Weights of a small mixture-of-experts language model, trained from scratch on English Wikipedia.
Size: vocabulary 2048, 11.3M parameters.
Below are experts of layer 9 (counted from 0) of a mixture-of-experts language model. Rows are named router (the router's row for the expert), down (a neuron's output weights, with its number) and show model dimensions 0-127. Each number is 128 + 32 x the weight over its row's rms, rounded and kept within 0 to 255.
Before each expert's rows: "comes before" lists some tokens at least twice as common just after its tokens as in all text. This comes from a sample of Wikipedia text that the model never trained on. Tokens count by the router's weight.

# expert 127
comes before: "ed ", "ted ", "ing ", "es ", "ated ", "e "
router [164  67 175 131  95 124 128 159 126 150 122  99 174 124 167  99 153  97 140 125 163 109 137 171 132 104 129 143 120 200  75 135 134 135 109 166 157 112 180  72 149  76 145  92 115 126 172 142 150 167 155  99 196 103 165 104 154 153  56  92 160 158 180 111 126 115  95  87 112 171  82 111 132 173  88  80 132 136  64 156 137 101 137 116 184 165  98 162 145  87 134 152 114 156 102 109 146 156 150 173 110 186 138  88 158 101 102 133 127 149  84  89 157  78 143  84  91 145 114 167 163 111 160 136  82 150 164  90]
down0 [149 123 188 127 118 111 126 151 150 131 129  97  42 147  92 141 113 198 124 140 151 161  75 101 109 112 161 157 135 131 148 172 167 165 113 147 121 122 170 156 101 182  47 156 161  30 150 119 123 150 164 159 143 136  96  82 139  81 163  84  81  71 172 144  86 100 191 110 147 121 139 140 165  86 105 140 103 140 170 142  94 149 179 100 126 128 120 158 129 156 127 164 138 152 151 104 145 167 129  84 105 160  92 127 177 122 151  77 131 158 137 134 161 146  94 129 174 108 146  48 103 134 136 131 132 107 173 111]

# expert 42
comes before: ": ", "\n", "| ", "==", "|", "ation"
router [144 107 169  77  73 142  70 126 108 195  72 102 179 111 148 124 165  85 155  95 172  85 177 157 141  73 144 173 148 185 103 171 167 109 124 162 169 107 156  98 181 120 154 110 121 169 141 124 136 148 176 113 127  87 221  96 223 207 107 117 162 159 162 100 149 155 106 128 143 145 128  92 111 159 124 120 135 133 105 122 160 106 129  80 177 133 117 129 127 139 139 143  61 120  98 109 139 155 102 178 135 151 166  95 117 100 124 142 133 149 150 119 166 107 139  98 115 157 128 117 166 145 141 148 125 170 162 112]
down0 [ 90 121  78 121 126 108  84 189  98  51 136  82 128 112 120 117 137 110  87  93 161 153 101 184 115 159 118 106 103 145 116 116 110 158 180 173 135  91 193 134 155 133 139  93 132  79 117 127 161 143 130 169  49 163 131 113 178  90 104 120  89  97 125 178 121 108 114  99 113  76 103 108 185 161 137  98 156 184  96 175 154 107  49 100  88  93 147  78 181 139  72 114 149 144 141  87 129 166 137 112 157 182 121 123 147  90 125 135 122 123 110 101 131 107 153 193 144 124 130 119 139 155 179 131 110 156 150 188]

# expert 16
comes before: "the ", "a ", "ss", "ad ", "duc", "% "
router [158 100 161 126  97 123  96 181 112 151 104  92 177 143 134  98 199 127 135 118 162  81 136 138 164  94 175 126 178 179  91 133 170  50 176 188 155  93 146 129 139 128 157 112  96 131 146 151 154 169 179 117 132 138 152 100 162 128 103 116 155 181 168  95 171 150 103 119  92 128  86  63  94 124 116 116 166 144 111 146 142 116 135 134 155 185 140 116 162 106 134 156  89 128 131 104 165 152 101 158  87 133 160  83 158  96 134 198  99 169 108 115 168  63 168 112 124 142  87 198 142  70 156 168 113 139 154 100]
down0 [136 129 144  74 155 150 141  77 111  96 131 153 144 117 172 198  95 121 119 134 176  98 165 127 152 147  95 204 146 116 138 133 130 173 122  73 124 132 196 194 154 156 111 147  65 160 121 150 156 139 182 161 106  61 179 158 137 122 136 169 158 124 159 142 155  88 127 106 105 127 136 131 124 133 124 176 113 127 135 138  75 111 141 116 102 125  73 150 138  86  86 121  88 156 142 187 123  81 108  83  98  52 131 138 157 170 126 137 135 128 163 140 152 172 120 102 139 129 165  91 119 123 157  72  38 189 113 108]

# expert 40
comes before: "- ", "| ", ": ", "(", "• ", "=="
router [147  91 187  84 101 103  91 122  98 159  78 101 156 125 151  96 179  72 149  93 166  62 175 162 139  94 118 157 146 172  93 162 143  93 145 161 167  87 138  78 154  96 175 127 109 188 116 112 135 143 157  98 131  99 178 112 184 199 128 115 139 150 141 107 151 153  72  76  97 160 121  87  83 173  83  82 147 116 114 123 148  69 159  98 166 135  89 127 104 116 151 193  98 144 120  80 197 139 145 170 127 181 144 137 116 108 107 150 121 148 140 120 149  85 142 115 104 133  99 149 159 140 162 142 136 166 145 121]
down0 [ 63 119  99 152 160 102 161 181 128 139 123 167 125 116  62 198  82  83  89 160 127  95 129 104 132 104  73 181 123 143 113 126  90  98 157 123  97  60 149 134 155  86 102 108 173 118 160 133 103 175 189 165 109 151 158 122 120  99 103 117 202 118 103 114 130  95 117 139 188 117 191 101 124 118 141 111 105 143  83 154 146 120 139 120 119 142 115 129 102 128 114 128 194 110 109 102 139 102 179 104 103 105 160  77 136 131 148 121 141 118 153 182 139 122 158 147 197 106  65  75 135  76  87 129  64 176  98 120]

# expert 17
comes before: "the ", "a ", "his ", "\"", "their ", "her "
router [152 115 174 100 123 149 118 153  87 168  92  83 144 122 161  75 185 123 165 122 159 104 154 158 152  89 150 141 157 135 105 150 168 100 122 142 152 103 164  83 152 120 132  63 121 160 180 122 167 156 153  99 161 145 154  65 169 142  94  98 150 179 156 122 161 133 112 111  70 124  91 118 105 169 114  91 151 161 111 163 187 102 162 115 147 166 122 145 161  98 113 149  90 116 130 135 145 162 128 156  94 187 173  71 121 108 124 159  82 139  86  71 205 117 156 101 106 144  80 166 165  99 175 145 102 181 171  97]
down0 [126  64 105 101 164 122 106 159 132 152 171 114 155 113 110 103  72 163 146 170 157 129 168 145 124 144 147 133 152 129  98 201 144 113 182 110 126 200 170 122 108 144 109 125 109 129 137 118 137 107 128 131 140  67  41 162 149 123 130 173 151  78 224  73 169 124 118 138 165 111  87 142 143 165 132 156 133 134 100  94 147 120 114 101 246 122  89 118 129  93 118  80  78 110 104 101 152 173 108 153 108 138 125  72 115  96  90 131 115 143 111 131 166 158 111 106 146 110  98  74 178 129 164 115 112 130 167 138]

# expert 38
comes before: "\n", "\n\n", "ain ", "unic", "iss", "aj"
router [173  88 151  87 114 134  96 144  83 186  86 103 129 139 166 109 168 110 154 106 138  92 134 164 143 113 142 148 175 152  61 166 166 110 121 133 159  80 136 113 174 129 167  70 119 144 129 101 153 186 185 103 139 101 150 100 148 160 103  69 179 150 155  84 142 152  72  96  95 136  98 121  98 157 114  82 127 140 119 157 178  88 161 110 205 142 120 116 141 129 152 152  98 135 103  91 168 147 141 177 121 156 147  95 110  84 120 173  99 160 123  87 162  99 147  94 102 157  95 182 168 109 217 132 133 136 168 119]
down0 [144 162 168 126 147 150 132  88 122 161 143  94 109 106 105 152 118 150 144 133 162 133 120 118 133 138 129 138 134 142 155 147 154 134 107  87 163 133  81 102 160 111 110 142 118 148 145  80 102  90 179 156 170 129 186 186 125 106  43 127 136 151 180 194 145 106  66 175 114 120 117 160  93 154  78 143 110 138 100  89 194 167 165 215 141 126 108  89  77  67 130  90 144 145 109 137 112 154 158 215 126 123  92 100 133 134 129 176 106 141 162 197  91  94 114 119 128 139 177 130  69 107 144  82 165 147 157 118]

# expert 99
comes before: "ed ", "ing ", "es ", "or ", "er ", "ent "
router [181  97 181  89 101 113 113 188 117 158 121 131 146 113 153 102 138 116 148 119 193 112 167 169 123 119 130 179 135 193  74 166 194  83 107 129 152 106 153 108 159  63 155  79  87 159 170 127 168 142 175 115 192 125 163 115 153 152  81  92 148 148 181 135 162 144  63  61 131 134  90 119  98 145 106  90 106 139  75 165 163 116 135 101 170 167 100 111 142 108 113 143  96 167  98 125 175 141 122 176 112 144 117 116 111  73 135 167  95 149  91  97 151 109 129  78  93 172  95 160 126 121 147 139 103 150 156 117]
down0 [126 140 134  89  91 124 138  98 110 154  91 137 118 135 155 103 173 120 159 173 124 136 166 108 146  88 129 150 140 145 136 125 123 172 107 118 148  77 111 158  57 163 187 130 150 136 116 118 195  93  57 122 113 135  98 145  96 120 115 169 125 148 138 142  95  89 135 107 206 127  81 113 145  75 100 179 134 113 106  96  81 109  86 139 185 150 118 136 122 109 140 132 122 154 167 169 134 125  83  46 130 131 141  75 105  72 101 178 127  40  95 101 198  63 139 168 133 136 130 134 121 160  97  71 122 161 117  92]

# expert 97
comes before: ", ", ". ", "es ", "ed ", "ing ", "."
router [169  50 169 127 111 149 108 153  81 148 108 108 170 157 132 127 152  86 130 124 185 101 127 169 161  86 154 142 135 202  81 150 138  94 155 144 149  86 177 112 157  98 115  96 109 127 183 114 156 129 159 106 148  99 158 131 132 148  83 104 163 196 183  98 140 153  86  82 108 196  87 127 102 170 136  98 128 130 111 147 160 122 150  85 196 170 146 120 133 115 155 138 102 144 131  81 162 145 148 183  80 133 156 119 130  69 151 136 127 174  91  84 148  83 161  81 106 125 100 177 155 126 147 141  97 142 176  90]
down0 [157  85 163  56  80 116 101 132 182 120 127 139 106 147 151 155 138 100  95 115 168 122 137 138  83 149  83  84 104  82  92 174 150 119 116 157 181 134 137 136 115 157 124 133 104 137 124 193 110 140  78 115 110 119 197 150 120 136 166 105 128 123 192  92  98 103 151 143 102 153  90 185 111 137 131 140 143  90 199  63 166 126 172  88 121 168 126 129 209 122 154 146 152 194 129 134  78  84 111 119 150 155 188 129 160 104 123 105 207 128 127 169 180 156 119 100 148 130 126 151 117 111 118 124 131 126  71  78]

# expert 29
comes before: "s ", ", ", "e", " ", "i ", "a "
router [160  74 138 123  78 112  88 150  69 145 111 104 161 125 127  90 128 123 165 109 158  89 123 193 167 104 133 139 165 179  74 171 167  65 171 141 173  87 170 124 144 138 197 115 104 160 159 115 122 174 161  97 132 100 156  76 144 145 103 124 143 162 140 121 140 131 112  99  78 136  87  81 113 172 101  93 157 187  77 151 155 104 163 131 145 181 154 101 118  84 116 144  91 154 113  83 153 132 146 137 108 123 182  61 183 106 146 158 103 166 105 112 175 120 147 127 120 167  90 176 114 112 149 181  95 152 151 126]
down0 [114 137 104  90 103  21 185  93 159 122 133 120 138  67 162 144 147 181  87 143 125 133 151 168 172  83 145 146 137  99 111 111 162 160 158  68 144 129 104  79  91  89  99 155 168  76  54 124 185 117 172 161 160  90 132 139 129 153 140 142 134 105  81 136  84 146 150 154 107 148 133 133 111 135  92 132 155  83 150 155 145 130  67 202  96 143 133 107 133 170 113 157 106 118 156 133 172 100 152 167 172 158 122 119  97 151 139 113 121 118 164 203  95  59 129 125 106 116  95  89 156 129 144 104  94 127  86 130]

# expert 18
comes before: "the ", "a ", "his ", "their ", "its ", "her "
router [162 115 164 122 113 146 100 150  96 159  89 102 156 117 176  90 176 134 159 109 151  87 171 135 166  85 163 147 156 140 107 139 170  92 124 149 171  97 153  98 149 107 148  74 115 143 165 115 158 154 154  95 161 142 156  76 182 139  78 106 154 181 160 118 151 135  98 106  69 136 126 107 105 158 125  86 145 164 117 156 201  90 157 121 149 182 112 133 184  93 106 153 104 115 107 129 145 161 124 162 106 177 181  75 120  98 117 162 108 144  84  83 194  86 163  99 106 146 107 184 158  84 184 156 107 154 175  93]
down0 [116 151 149 146 120 155 101 119 113  88 142 119 152 113 124 141 104 190 145 185 139 133 155 124 130 154 212 110 120 103 195 134 138 121 150  78 134 116 153 154 172  84  86 120 108 155 171  66 125 140 104 109  66 110  90 162 136  79 129 160 131  99 149 147 138 163  95 161  97 140 114 113 121  59 146  84 158 121 105  92 143 145 165 121  26 125 141 170 140 109 119 147 119  93  88  74  72 129 125  79  86  90 114 123  94 142  85 107 159  70 179 122 124  85 125 118 122 140 133 100 184 122 144 155 162 129 210  82]

# expert 87
comes before: "to ", "in ", "a ", "as ", "by ", "the "
router [123  82 139  98 110 120 108 109 125 158 103  83 121 124 173  60 136 106 159  83 168  85 181 144 141 118 175 131 162 152  84 173 158  85 146 138 137 106 147 123 156 114 169 104 104 138 170 114 135 123 137 128 177 144 163  90 188 125  93 116 182 164 166 124 162 131  89  96 127 158 102  99 114 175 117 107 135 163  73 157 150 115 153  84 151 154 118 118 200  54 118 162  92 113 146  86 151 167 112 178 117 133 186  90 139  95 110 152 121 176  99  74 129 114 174 100  98 161 113 139 127  72 174 160  86 188 158  85]
down0 [ 55 201 120 158 109 107  80 139 120 108 194  98  67 143  82 138 127 101 110  89 101  94  70 143 131  76 129 147 193 146  97 146 148 172 144 100 162 156 163 152 189  77 150 156  98 138 140  89 148  92 123 120 145 159 164 130 150 196  84 108 176 153  55 133 130 151 139 180 128  93 159 133  73 131 120  98 113 158 164 115 156 136  91 179 143 122  84 129 165 163 143 173 159 158  72 147 151 144 148 130 155 201 152 106 143  84 154 120 105 131 140 150 106 146 122 137 147 175 115 106 137 118  91 109 137 157 157 116]

# expert 50
comes before: "\n", ": ", "°", ")", "==", "8"
router [169  76 180 100  89 115  83 129 100 208  64 104 152 134 152 108 174  77 165 105 170 115 179 168 179  76 152 159 169 171 109 137 139  93 113 156 170  76 138 139 175 110 164 137  89 148 159  93 157 156 150 114 160 117 176  99 203 191 104 106 145 162 155  64 139 155  88 126  88 185 147 117 107 147  83 126 125 120 105 124 147  83 139 112 202 160 101 136 114 114 111 162  81 158 141 108 148 146 123 158 113 144 156 120 149 114 131 149 129 146 145  93 167 112 132  88 129 138 122 159 156 129 158 181 145 128 172 128]
down0 [100 110  86 131 128 146 104 138 113 144 139 138 145 106 143 101 181 154 111 118 141 151  88 148 183 114 138 124  87 140  99 104 196 141 177 168 150 143  95 105 118 113 138 114 182 105 143 107 183  75 131 185 103 115 127 190  99  93  82 120 128 135 131 107  56 106 147 143 155 132 113 129 158 157 150 148 110 103 117 171  47 108 112 110 112 130 176 211 150 147 158 182  89 116 165 140  96  90 147 128 150 116 125 118 120 164 182 101  77 188  75 147 148 133  69  98  97  65  97 138 125 111 103 212 145 133  90 158]

# expert 69
comes before: "| ", "(", "|", "– ", "and ", "k"
router [121 102 149 145  98 140 117 149 121 151  90 100 153 114 157 112 111  96 106 108 183 119 167 181 160 106 184 172 201 172 117 154 165  64 166 180 145  98 158 134 160  93 172 117  99 155 158  71 154 145 141  91 170 164 177 125 181 176  65 112 122 166 161  97 158 172  89 118 107 124 101  81 106 128  66  67 157 154  97 130 135 116 164 105 144 144 152 116 117 118 117 142  85 146 134 100 159 126 105 133  90 149 166  54 167 114 125 158 123 155 120 105 150 100 148 100  87 160  94 159 172  75 184 148 103 116 135 104]
down0 [ 94  87 188 112 162  94 116 172 142 135  77 143 116 127 137 111  57  82 110 138  77 115 136 134  94 130 135 192 156 121 217 104 108 101 131 122 177 120  83 182 145 146 148  91 137 147 134 107 127 143  87  80 116  94 107 102 126 124 118  98 122 131 147 128 109 115 111 137 100 133  84 127 160 159 103  90 104 140 132 128 137 140 222  99  26  79 161 116 135 132 153 138 132 103 147  83 101 119 191 115  89 189  83 147 199 161 110 160 133 129 101 129  43 104 125 161 153 132 115 149 143 142  95 140 114  85 117 103]

# expert 33
comes before: "\n", ".", "\n\n", "°", "0", "6"
router [134  59 135 110 115 116 109 143  85 169  74 109 147 136 170  88 162  95 154 113 184 118 190 172 179 115 143 141 189 169  77 122 145  99 176 157 146  87 153  78 173 118 158 104  97 162 155  62 149 157 163 100 160 113 153 112 195 164 115  90 125 165 163 115 151 177  94 127 110 133  99 134 132 139 155 102 138 162 103 134 159  69 160  89 167 173 132 167 144 108 140 178  94 114 102 119 135 138 139 150  86 141 139  92 157  97 133 125  81 133 118  76 166  67 172  68  91 134 110 157 172 120 160 142 105 121 153 109]
down0 [165 143 106 179 147  66  57 161  98 139  99 144 106  72 155 145 172 122  87 140  79  88 138 125 121 186  96 113 136 131 128 166 164 168 156  84 120 126 161 154 113 139 142 125 146 118  68 108 161 127 151 145  91 146  70 179 126  84 102 117 114 145 126 177 128 161 117 108 102  55 111 185 140 173 133 131  73 122 135 137 138 116 148 136  88 160 180  86  67 168 176  95 176 117 160 112 121 153  85 140 112 106 160 106  97  98  84 161  95  86 108 153 183 132 158  78 121 155 167 130 141 118 136 100 194  96  93 154]

# expert 24
comes before: "The ", "In ", "the ", "He ", "It ", "=="
router [159 113 152 109 100 141 115 130  66 149  76  71 184 113 139  94 154  88 136 142 163 103 145 154 150 107 180 154 142 125 114 157 157  83 158 157 178  75 181 119 171  91 153  90  91 211 190 105 137 181 160  97 146 132 180  84 170 163 114  76 169 171 159 108 159 156 107  79 107 149 132 119  87 175  76  77 141 175 108 158 156 110 122 107 142 154 136 150 126 117 114 169 123 127 140 118 154 170 126 132 113 177 166  95 119 116 137 154 129 127 129 123 199  85 165 115  95 152 127 138 158  88 143 145  95 161 157  87]
down0 [112  84 139  69 113 100  89  86 114 136 128  91 130 140 173 153  77 187 166 117 160  55  99  92  95 118  95 155 135 153 103 122 180 121 152 147 109 144 147 102 130 114 104 131 112 102 155  99 185 123 167  86 155 124 196 108 132 195  95  77  93 136 122 123 138 120 169 147 167  84 124  97  37 163 161  85 157 170 121  99  80 147 130 143 114 132 144  96 120 131 141 148 118  92 110 118 130 132 121 104 145 106 138 146 102 148 126 127 188 164 217 143 142  89 170 129  79 118  76  60 105  98 152  95  69 120 145 130]

# expert 13
comes before: "the ", "The ", "In ", "he ", "He ", "it "
router [156 109 147 112  90 109  97 151  92 139  88  86 164 102 184 110 167 111 139 157 153  80 176 151 166 118 143 155 131 150  94 146 186  77 138 125 189  90 154  90 149  88 149 116 109 133 181 135 123 161 156 118 135 131 152  60 147 140 103  66 185 167 153  97 141 162  85 105  98 160 115 110  86 140 121  75 172 176  90 152 171 132 168 105 150 178 144 117 161 103 131 168  77 150 101  96 146 151 138 154 133 172 131  70 121 103 117 168 118 116 140 131 204  89 157  92  77 156 131 135 182  70 132 161 119 154 153  98]
down0 [144  83 169 126 199 170 154 150 116 185 153 118 145 143 167 106 145  94 115 127  80 132 120 154  67 158 102 135 157 177  25 113 122 101 148 137 143 111 110 104 188  99 141 116 142  94 150 158 164 185 133 188 110 150 131 121 174 130 110 123 120 131 130 115 167 130 125 171  50 106 126 130 122 161 177 159  61 127  86  49 118 180 137 128 141 124 130 150 149 148  74 146 124  66 104 156 128 121 138 107 110 111 157 118 153 165 194 123 111 107  39 102  74 145 144 134  85 148 135 140 134 123 133 123 162 104 163 110]

# expert 116
comes before: "ed ", "ing ", "es ", "e ", ", ", "ation "
router [169  71 154  82  91 151 141 136  96 173 142  93 188 141 154 106 149 104 155 113 153 117 134 169 132 117 114 145 180 190  75 139 134 128 109 164 139 109 186 135 161  83 144  96 159 130 158 105 156 151 158 115 183 118 182 125 168 160  70 108 127 140 211 130 137 141  74  86  90 154  79 115 100 180 103  62 111 161  90 175 178  93 135 129 171 182 114 132 133 122 113 135 112 184 124 121 167 120 146 157 102 183 146 103 135  88  86 134  97 160 106 114 177  93 135  93  82 137 110 158 121 118 164 128  74 131 153 114]
down0 [121 103 134 134  76 144 133 106 101 106  75 110  86 112  90 219  82 185 119 120 131 162 170 181 152 111  93 115  91 175 164 166 112 146 149 156 142 148 127  80 173 158  51 109 166  98  85  93 120 113 160 111 108 129 171 130 133 100  99 126 111 123  52 137 125  71 111 143 116 133  76  93 147 138 144 124 124 197 102 113 172 136 138 151 125 104 153 171 102  75  92  88 100 112  48 126 160 128 126 153  98 159  76 105 126  90 133 128 108 147 152  96 119 119 133 133 139 136 132 144  61 150 123  67 175  87 172 114]

# expert 46
comes before: "- ", ": ", "| ", "ation", "otes ", "by"
router [125  92 164  73  96 119  86 126  95 190  72  75 152 122 174 119 190  70 159  91 180  75 171 162 152  93 125 155 145 178  96 149 151  99 144 146 167 103 127  92 162 122 160 111 105 169 114 112 132 159 156  97 142  87 185 101 201 199 126 115 137 167 136  94 135 164  93  92 109 151 134  80  95 181 112 111 147 124 104 123 175  84 138 106 179 137  81 123 126 130 136 179  91 135 102  96 167 166 115 166 142 174 150 125 126  90  97 151 108 127 151 146 166  95 144 100 120 138 102 150 176 144 162 136 114 183 139 124]
down4 [142  60  97  81 141  98 165 147 125 150 142 117 198 143 175 121 107 159 182 141 152 167 133 137 119 155  89 145 103  88 144 133  94 140 140 154 124 174 129  85 143 160  82 129 131  95 161 126 135 134  86 178 136 105  58  96  89 105 130 169 134 124 124 176 126 204 101 139 150 112 101 134 214  90 187 191 176 189  96 182 165 146 147 165 152 146 149 111 154 133 130 162 184 143 150 139 125 160 137 111 122 123 155 130  78 114 179 117 157 172 160  58 122 149 125 154 187 173 141 138 128 123 157 146  87 141 139 121]

# expert 35
comes before: "- ", "| ", ": ", "by", "==", "|---|---"
router [146  86 191  82 115 140 103 151 118 177  79  89 145 100 154 122 198  94 148  81 170  83 150 162 147 104 124 154 145 180 109 147 139 119 148 148 143 107 132  83 161 101 177 101  79 166 116  92 160 158 141  91 148 126 174 120 181 196 137 137 139 178 148  77 167 165  91 110 105 153 115  69  83 184  87  87 165 138 118 143 169  90 127 105 164 122  98 113 116 105 144 194 102 144 113 102 171 180 132 154 154 184 130 111 129  90 115 142 135 149 139 128 154 111 167 108 114 128  96 144 182 114 172 145 113 201 147 114]
down0 [138 147 130 154 184 157 106 125 119 172 135 135 107  86 113 110 160 116 129 127 124 101 110 140 103 125 126 150  63  92 151 101 141 148 148 109 160 142 152  88 150 158 169  80 141  86 155 175 124 148 112  85  76 148  78 125 180 112  63 142 151 148 158 145 137 109 155 156 132 141 129  77  71 181 124 113 105 145 122 123 137 159  71 135 120 163  79  68 197 141  46 112 149 133 160  93 111 124 119  41 115  80 112 140 194 124 164 156 165  89 139 218 142 112 136 135  82 141 142  84 124 145 167  94 136  76 113 153]

# expert 11
comes before: "the ", "a ", "his ", "their ", "its ", "her "
router [170 105 155 104 112 139  99 157  99 170  98  97 165 130 157 102 176 109 148 116 156 103 156 173 172  77 166 150 156 132 116 138 162  92 119 143 171  89 150 111 141 116 159  81  91 158 169  99 147 166 157  86 158 131 158  71 178 136  79 113 149 161 141 107 142 120  96  81  93 131 121 106 105 169 125  77 133 165 117 149 192  81 159 127 141 169 106 137 175 115 128 149  93 129 111  97 150 157 127 163  88 182 168  74 126  84 132 156 115 140  68  83 182  99 174  98  95 157 115 186 159  69 177 156 104 170 147  93]
down0 [126 150 104 125 133 115  95 100  73 140 165 168  98 117 125  94 126 122 108 105 111 127  88 154 124 105 138 143 119 115 141 131 175 136 138  62 111  82 129 101  74 141 131 138 130 128 161 192  94  94 102  69  43 143 166 113 116  93 128 141 145 108 163 114  85  95 123 121 112 145 154 121 118 180 110  98 114 104 143 149  71  93 156 151   0 124 150 109 150 110 169  94 165 171 122 195  84 120 101 139  72 106  90 129 141 137  89 150 129 182 117 122 126 164 138 153  78  60 116 148 134 194 133 125 129 170 167 167]

# expert 7
comes before: "the ", "a ", "his ", "200", "201", "their "
router [149 108 139 109 103 149 122 143  94 170  89  87 155 118 185  98 181 126 135  95 148  98 189 144 163  80 175 141 142 141 112 141 176  94 135 150 169 111 165 106 150 114 146  80 110 152 164 106 176 160 144  77 168 140 162  75 188 147  83 104 151 178 160 102 143 130 111 107  78 150 123 100 110 156 124  85 135 170 116 161 177  96 158 123 150 166 111 130 165  99 109 156  88 130 116 142 163 156 114 165 105 168 187  67 137 101 119 149 100 135  78  79 191 104 175 109 109 171 100 168 161  82 177 170 104 160 165 122]
down0 [129 106 126 192 130 133 148 137 128  99 168 128 171  80 102 179 200  95  66 114 142 119 146 121  95  97 154 160  96 174 166 135 124  64  95 106 157 114 115 203 100 105 165 124 126  52 109 134 179 165 185  82 122  99 112 141 118 121  61 187 130 131  83 140  98 116 128 164  87 139  99 190 127 113 130 117 101 115 183 132  97 114 134 130 127 152 138 144 114 121 124 128  94 119 117  77 158 127 129 171 138 189 122 115 139 118 156  99 145 142 151  86 127 107 188 181 163 117  95 118 103 163  73 199 121 190 148 125]

# expert 19
comes before: "the ", "a ", "his ", "their ", "her ", "its "
router [154 117 163 102 116 163 105 149 104 160  99  73 167 126 164  96 167 120 132 112 177 122 165 177 168  79 159 141 151 143 117 137 149  93 104 165 142  99 164  91 148  99 141  77  83 168 158 104 147 181 130  92 136 132 165  77 175 139  84 116 153 159 150 111 158 140  76  96  80 117 107  94 110 173 122  75 135 160 121 175 181  74 153 122 128 172 102 146 173 132 125 156  89 126 129 103 158 150 104 162  90 195 156  72 110  90 143 156 116 142  77  96 173  90 174 113 109 145 118 172 140  77 168 145  87 171 165  94]
down0 [126  63 152 124  80  88 139  65 162 140 108  98 143 111 163  90 120 125 109 160 100 128  74 153 168 167 113 110 128 170  75  74 174 111 142 139 128 119 120 126 160  87  68 103 128 140 147 120 148 165  86  89 121 132 128 157 113 131 184 108  80 135 116 160 107 167 111  77  82 153 154  81 109  67 115 131 178 139 191 122 153 191 135 120  80 147 120 176 106  99 113 165 107 128 130 192 100 205 155  94 116 102 125 135 177 122 117 121 115 101 126 115  94 162  74  85 142 130 189  80 142 122 142  94  87 128 153  78]

# expert 121
comes before: "(", "and ", "of ", "was ", "B", "H"
router [124 101 150 105  81 112 100 135  91 175 114  82 148 124 165 105 179 103 136 113 156  74 168 143 151 127 158 184 170 178 117 162 149  81 133 162 136  76 197 127 175  73 150  96 123 138 137 101 154 168 152 127 197 140 171 123 168 133 117  77 140 169 143  82 180 124 100 127 113 138  74  92  98 146 122  99 164 162  89 158 173 109 140  88 159 163 144 159 160  77 134 132  98 161 146 147 132 146 146 127  87 159 150  88 140 106 100 154 104 139 133 104 137  79 170  83 116 176  86 134 147  67 180 170 113 169 152  82]
down2 [196 143 153 167 178 112 128  83 152 142 102  89 201 140 165 108 143 139  97 149 149 120 147 139 174 137  91  73 170 119 134 168  98 114 113 138 137 180 174 152 134  64 177 118 130 194 149 120 130 140 121 133 100 119 126 188  75 154 193 160 137 130 176 140 109 148 174 156 129 124 126 177 107 206 129 148 160 144 128 175 115 121 134 136  72 107 131 149 141 135  94 132  42 159 151 102  76 151  31 191 194  89 118 120 108  89  94 131 121 134 120 134 125 119 122 155 110 105 133 114 120 150 150 110 134 141 123 112]

# expert 68
comes before: "| ", "(", "k", "t ", "|", "k "
router [128 138 128 105 114 145 114 170 127 182  92  94 167 112 141  98 157 111 126 106 173  85 168 189 153  79 166 190 189 178  99 163 136  95 146 195 132 122 179  85 158 104 164 114  85 175 154 105 131 187 144  81 150 165 153 125 166 162  80 101 139 147 167  98 145 157 100  97 120 149 100  89 120 153 107  68 197 165  88 175 133 104 166 113 193 159 136 147 125 124 151 178 101 130 156  89 153 138 105 128 103 166 154  72 154 141 149 145 102 160 129 119 141  97 181 126 103 146 120 132 127  93 177 145 111 124 137  76]
down0 [107 181  68 136 161  99 163 111 124 106 136 177 151 145 114 174 160 118  83 127 125 117 141 130 138 160  97 195 150 181  91 160  91  84 153  92 119 152  65 147 141 125  74 100 115  62 134 157 151 171 111 123 169 104 140 128 115 129 188 143 170 107 164  81  97 152 111 127 153 171 158 111  99 174  94 121 125 128 182 167 116 105 102 177 127 128 145 113  69 183 119 108 137 138 154  76 137 143 105 119 195 144 110 123 176 168 143 156 134  99 110 106 110 162 135 100  40 105 115  52  86  93 133 114  75 143 112 121]

# expert 14
comes before: "The ", "In ", "He ", "the ", "It ", "=="
router [138  92 166 107  97 102 122 144  95 164  80  87 166 125 159  98 151 100 171 139 130  67 172 152 139 111 150 130 142 144 114 146 166  91 144 174 159  84 203 112 156  98 153  94  98 179 165 108 159 155 153  88 158 124 173  78 157 152 101  71 178 154 149  91 135 135 101 113  98 142 113 127  79 151  89  69 154 175  77 155 151  93 151 128 143 161 150 125 133 109 101 178  98 135 123  98 143 171 132 131 120 155 172  89 108 114 112 161 123 130 129  94 179  78 153 116  76 160 100 146 163  52 157 121  64 167 170 102]
down0 [145 198 108  53 181 149  47 153  87  75 165 104 130 109 131 106 133 150  80 150 134 148 121 178 146 132 122 133 104 146 223 174 137 156 159  90 115 148 160 112 161 108 148 116  85 159 116 119 126 139 160 128 192 117 195 146 135 154 149  84 148 148 125 156 156  91 115 160 161 154  87 107  83  93 114 105  61  88 142 121 123 126 149 123 118 140 114 103 112 126 140 149 177 206 163 134 176 134 133 202  98 122  99  74 115 154  81 137 144 113  96 155 173 163 142 174 120 119 101 123 154 165 101 126 149 141 100 117]